{
  "n_experts": 32,
  "d_expert": 64,
  "activation": "swiglu",
  "normalize_top_k": true,
  "routed_scale": 1.0,
  "vocab_size": 8192,
  "optimizer": "soap_variant",
  "lr": 0.0106,
  "batch_tokens": 65536,
  "train_tokens": 426100000,
  "dataset": "wikipedia_en"
}
Below are experts of layer 2 (counted from 0) of a mixture-of-experts language model. Rows are named router (the router's row for the expert), down (a neuron's output weights, with its number) and show model dimensions 0-127. Each number is 128 + 32 x the weight over its row's rms, rounded and kept within 0 to 255. Numbers have three digits each.
Before each expert's rows: a language model's description of what the expert responds to. This comes from a sample of Wikipedia text that the model never trained on.

# expert 8
It responds to: Year prefixes. First three digits of years in dates and ranges, such as 201, 199, 190, often after a month, comma or parenthesis.
router:099119113089160143107105120104081128067143143165179166126170170088121129065117135129050099152076197118108145221083091188134169137128093145136124115135124131169183133156094129189145159108121103126092165143147143097126119113121096159124111152196132118174148126122147126180046136179155160119146133154207175117137134173092131126112117107128152128134136096123138120160091102059153124174160
down5:131140130154126124166092165173148126141147108134137130146115137148093155089099102178079239144123138192094110103136141166099100102107149062081095108080164177109087082124135148126135106151123128119143131133178125152090126108115133127117101060154137094118151133104138150177128120084081073162127135136170102183175183151169137128168117044081100102143134100084062090079158126109129075171122

# expert 13
It responds to: Inner word fragments. Short vowel-heavy pieces inside or ending foreign names and rare words, such as er in Wrangler, u in Furuholm, on in Garonne.
router:094125139144165217100104087105099162127087200126160152122077147154143095090140093111123099126167190165094140203142110131139119155087182136109136119128131049198103146141138119145123104137075138169105188095167187079125100149114161110139191136161158149102101087124137085157151118183129173055136101140126148146111137164091164139102119089100080145158110186138137148113122104125110174133135
down3:131164097143141132048107165155141103165114108178140211147120112124104191159132148148159116143131056160166104102085096148148137160078124114137166117135069168104118137071081158122142149173160158131098121143126103114166158129202116124103139146158107117117096195195146130129117114114117088136180061066120199149126107125122107133104080084155173151177098109135129075097159113126120065112142

# expert 16
It responds to: Noun-ending pieces before prepositions. Word-final endings and whole nouns or participles just before of, in or to, such as tion in option, work, size, ated in decorated.
router:188132165092163148147086143117072155098143164076132106174103158096184052086163155116107120131127148168144140145082134130166117120149155145128151156134151119126148130125111076095181139130089154109081164161174128171135126109139123095113150140126113137177168104120176090127131128142109148096124153138173185102156164204098220101096142158070153121079114179192198154122143111101143182161116
down3:203101165087109090140079143109150064072116142100109122115118103171078076155148150114169110162155139119133158091174127129150130149147198129097076108162127121146088137135127152105209153138109109089100073152109111117145165143111141166062150111181194113109070086121152135149149155115193122163177116080079111161133090098113154118155132145146153041128114118120144161155141105126118109100062

# expert 20
It responds to: Numbers in tables. Digits and numbers ending with a space in tables, scores and titles, such as 22, 3, 10, 0, plus dashes and %.
router:128148132111118153088125127110104141109214155124140115131096123171126141099163170086171119143115091142163093198078128156108185121101116108117117112124158121173151181161114137104134116083060097150047168122130168077155117148120148085069168100199156138148131098087130159162132143151126138161145129108144141149121192111129125087104135080084127180077097104197167130138167168087126128168051
down5:100142079107158136086121153112095118086133199109141158085132103115100149109141100108148089142126092126134120159118073091079180104082168094149128128111159143078194158186150139051112110059084143132099123086162178088094110098104199084115153110154156165092156164170111122135188089153161175169087177148146100130097114115129123136103180089103102120117111076156147145070141155156114112117150

# expert 5
It responds to: Line-initial field labels. Capitalized word starts or labels at the start of list items, table cells or headings in infoboxes: Died, Payload, Chemical, Authority:, In.
router:093172114161188136107099144123134090096137161095119132112151112109109106168128088107156122177136097139167175150083143166125171186168066162110102122127119137108118178132175096179194110084063102116088143131114158121132081185086185089089139100132155132081096097144130091151129072163229192146151189153132137131157092175075144103103122119128098106151147135097153123148125080122143152118137
down5:112131104130129149134139144091198106168118099076151112156164110086108076129137104108105146095112105183119101176146211102169126168141159174109115125106128194143102070160121148106159125120133144141111109105115101069150008106079088126108140161079128153088186179159097086143139136115118120118121149093140122174119110144098180123171108184094133172150132146130110109112083154120103191096186

# expert 4
It responds to: Proper name beginnings. First capitalized piece of personal or place names, often in lists or tables, such as Coll in Collins, Gu in Guthrum, Sh in Shellback.
router:152123128136155126139090102164087058086199255122142092146171105096088150111148149102134080193080106153135127131115150145108099160094130158155088109096140100153141160162144119200141150097093077108122145106127175173148102124112161128121129133137183156111111125085123122150119137137171083127098157034166124106139140173126110170114124133103123127144063116106143133180126153113122121182188
down0:130133166145110107111073100138041131088157125096085063081196085143054175120161139151140125172054134086088116148086108123096124176097145131151145090121092129136164120167130154158116145110150121121128171134109138173117084133126164137075191114143124179102097179142100125149126128106086145166155117101165098078137169119148071138123127143122115158112111108128086099107213116124118078202097

# expert 18
It responds to: Articles and determiners. Articles and possessives opening a noun phrase in prose, such as a, an, the, his, their, first, one.
router:124080096147147134118125075163095040139151148169123111133138178163117157113180148105073102133119152144183149177100123147120192136126117169093147171122192140159118123132157153135129079092141146074087125157196122082087119196129085115061102120166167148111088084120126127131119100126163148090167113155140138137094137110136097126110090152069137137130131174150195104159172111157174144215127
down0:129052081176131086087163104121199089113096161136150072113095128121144125105081099091099144085163120090107100136156183132086126133107132156138105162076157102080126093132113132147165087106158151105116144140119033081082122128172110164099072198129122143093093159106105129113160102128117124146143076076187071105100097106101136139145123177069156136143091126150146144111153125201154152109126

# expert 3
It responds to: Digits and word endings. Single digits in dates, tables and statistics, such as 22 or 5.05, plus mid-word pieces in names, such as Governor-ate, Ro-an-oke.
router:110159134099149164091108138119113120145192163148149128153110160128152147124150105114195087175159148129110102241065118155088125122087154148146094115066144115153184118166091167124137088116094155127135116111127117131132065131127156061120152098154125113130158119170195104148168070193117116130137127131124157172113206087100213116099128068128113136075108133098152155143118114080138166125114
down8:129141126132129205161194103163149142144152134148183118072078089138173121130157173139145104085203158119157137139148132117131131124131134187121146138127073165193080039166112168135133101156116096134179097122169122055060138101109072130142146172159135163185093085122113096089101071143092124075116107133162141112133139195111128109141141145105160099127135152151144094092070107114112117134120

# expert 0
It responds to: Proper-name title words. Capitalized words inside multiword institution and place names, such as New, United, National, University, Arts in Bachelor of Arts.
router:170094137086190116115105116106088138149131153160191123117140172147160102070138125130158104119155118144115122161082152131077157122102194175074153170086161121142171092143120121156130123119104054119093121152108139124145124146099152148130128124139177057182114079109141097143103133126096167084134133045189155084175129086095117122075133166110089149124124138189148174110185095100176158191109
down0:168125095118056144152141144135111135173103078101104120114141074151118098109120108122095111123130109137111179138083169188096074099133153125120083131108112147133148101104097119141127099028107165108197194093124083140098169103108094170154110174137177136182176139110076104119140109078140045114107162188167150104108119076101116138119087144079132100069152109132100142069134141156126156111119

# expert 10
It responds to: Function words. Common prepositions, articles and conjunctions in running prose, mostly the, of, and, in, to, as in Feast of the.
router:161155189075174154133145134134101133087133153180124081129163171093133112120165192129127112128107136170151146115117110134109075120120148144083087094129105129144141122115170166163127151137132108114125116102150130140146095118072139092073139124140252102178117090145155122166092137161150127150188222082127181193151122153148127199114095129138128153128141105159179151170122152123184184147154
down3:130146194127155129134135102132187164111167084125155148124195130058106118117164157199192132103139138128101092152094080128116192147124158131081130179117084043097126115122146146133091141184145114172125089124114074138111066198176093143126197139158125101098158124147072144146107134133173142125163140107088085081139106142150124141129123117134108081086154132126132163144070075123167114111087

# expert 25
It responds to: Table cell separators. Pipe separators and divider rows in Wikipedia tables, especially in filmography, sports and election tables, plus some won, votes, points.
router:148102139086153132139129134174075152119157145078101108123126131112096099139139118117153110133111110226095132144115207113120129134115161182083124122103102109105138156169078061134160106066120118108117129134188180071131074104076122135133097148161104116116141078075123094166142164095126147105149152067185137109135122087135172167107121092123126156102119213184118185167163141051130117148135
down5:143135156113140121077067111123132176088114115112140196100094150181102105097128124106181154103165167178159076111092176167155195131108136143145136109097148102135146135095120147168124173210070100116138134169130166111145113106121133059170145157147165129148085093110147163073096175061096191158124102120124083138132100144102141114154091099123178156123107152126157061180162143141114160091162

# expert 23
It responds to: Section breaks and headings. Paragraph breaks, == heading markup and the first words after headings or list dashes, such as The, Starring, Preceded.
router:154119140113166127070120158110130152057106157105117122169140156129119143095145077154166073146095153199102153116087125165072132150139124101088127129084125122174195106138194114124160089097112111121095127160166091113139116153074175103163116065154128117092086107168133122149089107145176129126176121132138141144191109135104116102095048085137075126179120118105152136147234115117146172163136
down9:145176130102130161156150201150143116160148161171122148130078110119178153095167099122137102093155105145128132124112159105120105200195113171191109154113134141117130159113227140097095059100128071139123138098161131088084129121101116173072100125095160146134148105095087177110074136121096102090131113151148161101136163081173150104056107095116176107180139113118187184140132098142144110154103

# expert 6
It responds to: List dashes, time words. Dashes and pipes opening list items or table cells, plus sentence-opening time words such as After, On, before, until, and the prime sign ′ in coordinates.
router:138159091175153124125092109107082190080169139104122087120092184108114125115153130172136114138139135152149170114108169200112161109079131142117083106058149148129176144153155138130137150020157098159083109157159115092126067125097111163084107132201130159146106099151147114139146079149157124128176186078127145096122194122110120149123099185119084073134136079134150137120120104086134148106069
down0:144140129126082116136097094118126202144124174123107122135132167121092117098171106137126141126118119140146116116117172142098148112096092116128154122123084175166088109145121144138075147106199137145048091087098154176114101116179133136157198122150125140225209137135153165144118174166129118116067152083172210156098194106077090164186129106083119123160168125088105150123138147115141122140163

# expert 31
It responds to: Auxiliaries and main verbs. Finite verbs, especially was, is, had, were and verbs ending in ed, right after a subject name or pronoun in biographies.
router:200137151109140199150098078174094164113151135075103145164123140113066122110153107151093137162123109169163142130098160142122068106145113139088154165102155090086199136139105146123126111039148163140042132101186104100152096154098125133114154137141153120135129090118209131124134078125152127116142194166124208106115143175116174099098127119079145132131124175148166150074129128129156128177130
down3:178165124076164084132129180089122151181121144148149109119126118139149068141182144116119156120109111117136161104113101052146150120062130136062107128125218087165106138091085111144167152138118131144154136097151163099116113134168168155098136075115145135112127092190208109139148142158113156140130112135132194170167135148180109118107073163153132072077101129137095144105133052138137084158064

# expert 22
It responds to: Word endings before prepositions. Final pieces and common nouns or verbs before of or in, such as family in subfamily, ior in inferior, ms in storms, were.
router:145151101164175133088093108154137157142143140101151147096143178037123113097164166075117097155105133177121113148096135127115115120118163148108182114069127140128152163119170111153150140126113154185092146136131104138155094215104158073119162058135150163104171084127176091149075129120132181060141135184161149138132103146116175092101154143094140104168148165180197169109154144137161109179094
down3:061187143114064089138157076156142183095124118157065125129111110160087104119140116134102167137163092172095127133124153094110115122156123111106163151122026153149167118115156113138165129118074131111080120065130164108115097116162134162151116147164108171146114095122082095086097108122122131128154178127111224146138110084107144054160103069119141075118140152131127121172162143102173095179085

# expert 17
It responds to: Word-final pieces of names. Last pieces of foreign or proper names, ending the word before a space, such as ib-n, Juáre-z, Egyp-t.
router:197120138133137230126113100153113143158141141159156127116076170130139148108113120158188088124116131143139127170087143116131135160051122156087177146077185158139079146111123117124139079126151080148055166153123148132139119169124140162081099117143140124180124091095154103151116106105114143098182113052150166120144117185058129151094082130116142144141079169151192160100187163120154156151096
down5:162067098127116201148150144168135115146089152161128101092113142109154106130117117076151079140127148123122077107104133124135166150126071173155150147136147152096116083083106105183179013151085151137147144138172074169102190202100150134116133178129090174150113139201180140099166112109131161108151112125121151079132142150133116130132126122137124124215104165081157118108161123129074102120155

# expert 29
It responds to: Non-English letter pieces. Single letters and short pieces inside non-English, transliterated or accented words and scripts, such as ḍ, ọ, í, ɡ.
router:120069143091142249060121075144122130116160186139158022204150130124111136106131116141161114158119170138106108148100116189127136135090115179111156104101118109159126225140149132165136151123114151164106139102133105160137099162123071120099079107108099080100139095071142152144177102107145111123120116105112139133137141133066153178106123082103116136135085149140163165163114129106166108136145
down0:128134115183123120133126172141148182087112125059138189142167142092106109120072138093085126141101145123097133150137156131161125083108107153085154039103114126142163078153134174116065130118165140071170172099135105115156124129105102054182080157090094140116144155179142157127121132177115186079097107141102093132103139141119159159151116048144129145069212136141123161119144124180117177124135

# expert 9
It responds to: Name and word fragments. List-item dashes and line breaks, plus short syllable pieces inside names and words, such as Cor-bet-t, Bar, ab, con, é.
router:141143095140139131112081052092095118116150159100145066183104133100131162124157145167154093109159104132103138117108091147113142117113101163136122134092177114119123203126086163150135162072148100145116161113178164142166085096085149169121104106179148133134168108112100077150148059173152120064151175076125145116156213177118122193112120172089092087123091151123138174116124051143131127143163
down0:079077077089145130115059158182148050167121117090109119162126149089117146122156119072054158111069167139198093149156107099139169111085136120102061141086072125122153140096101167135159119114116133135094113119107098148163140188128124119100078050071146153113108198121116131128133088134107128138136081152120113123114153141151058128117103126134144084089107159120115094169144095127082114184126

# expert 30
It responds to: Sentence-ending periods. Full stops ending sentences or abbreviations such as St., Ind., Pt., plus the subject pronouns it, he, they that follow.
router:151087188137116160096102129156131082103174171088121116094077154140154103125204159132101122182227134149146096158104118152149128123100171107143146110140180138212102152116141150092137126095033136113102175145150135115125143128144120103105110097137160147089186116084188124119059106135149096110089118093143153149149192088124149109093095087137140060154114125138186146156139136121167152148137
down5:152129171096128138117097208102119153150155125114149117160126125131114157147181137144094156121137114108181145082124114068231075104115100102096078137132162139122117118142123133079104178080113167073127116149130167156160152113105110177163094107114131109122138085191185141174142153108080080137094114096164099075140165083179204179165142113096138132150116115169147161100057142155147136156149

# expert 21
It responds to: Given names, initials. Opening parentheses, initials and first names at the start of personal names in tables and credits, such as Jack, Johnny, José, &.
router:183159140133136143080103114205056165108193139149161122121105139101139121089138125125143108156112100128139138155086189137110164178043083125101141089103154149118118142148114148136135104110139075157078163132097139169115133126109165162055122106133187120169126111090128107119113137149121172143186108053195147062162076139121093149107138090082074156099095105137163142152172162107148152169129
down5:113103129186114103164131131206160116171141171139099111146164162135132107137074110157117126136162114165087122128096138151084125233142108076184160064114137121127141161079192179151098123150115137167096171091107110094146154168107138150146128085128143132131116149125055102140072054129081109134138142094168084141061112135116117159085128109159151100127105120029091129144119158106114126129148

# expert 2
It responds to: Prepositions and conjunctions. Function words following a noun or verb mid-sentence, usually before an article: of, to, in, and, by, as.
router:154132201097159166150104118117113114105109146116170044145130141087163171092205161122109105149078173205112169141141150140088111129141097114075087094079127117138118153105140123148145132087116137102103168112101117142146114109132102130039150161147202147162131072077172127170118128119141134121177219100119166133140177133147197128100137116154130134121085152176183131135142148092154137124139
down0:159091138108173153062168108219077143138124161166153084120100073120108158100095109123161137142156111115119099135166143105103135166132133134121156134127119125114178083127139057137120122153086089107130124118071148083112164125128076148126146132152153106127143174123139096112094097101095155077178123180159018160142116136102122084084140092147088092115100141106150133106205178081140076155076

# expert 27
It responds to: Line breaks, possessives. Line breaks after list items or headings, possessive 's, opening quotes, and the determiners the, his, their.
router:126103108171133161127113135144064095121148140200104078179132150122140056130183172183127121146102092121134130144158148125092163200078136226130106139147151121152110154167175110138141123124091134109133159125181118130107136184114162133075150117110122078187072108096154115171127145123141117110118130131159163136177171127138139149109028116132109105106162170149174165147121066156180164157135
down0:126148148090126146162123104145131077136147131118176196102178128193124136099124137109124149150117081108059159166171098164145142093154132133137095135137133088164114109125166136149055135142116135129109129134092150160072166079024194047125128083094110136129065188161076128150119142116109133124132115151104138120114167108131081185129118147116145125162088028089138137150161106083136134098150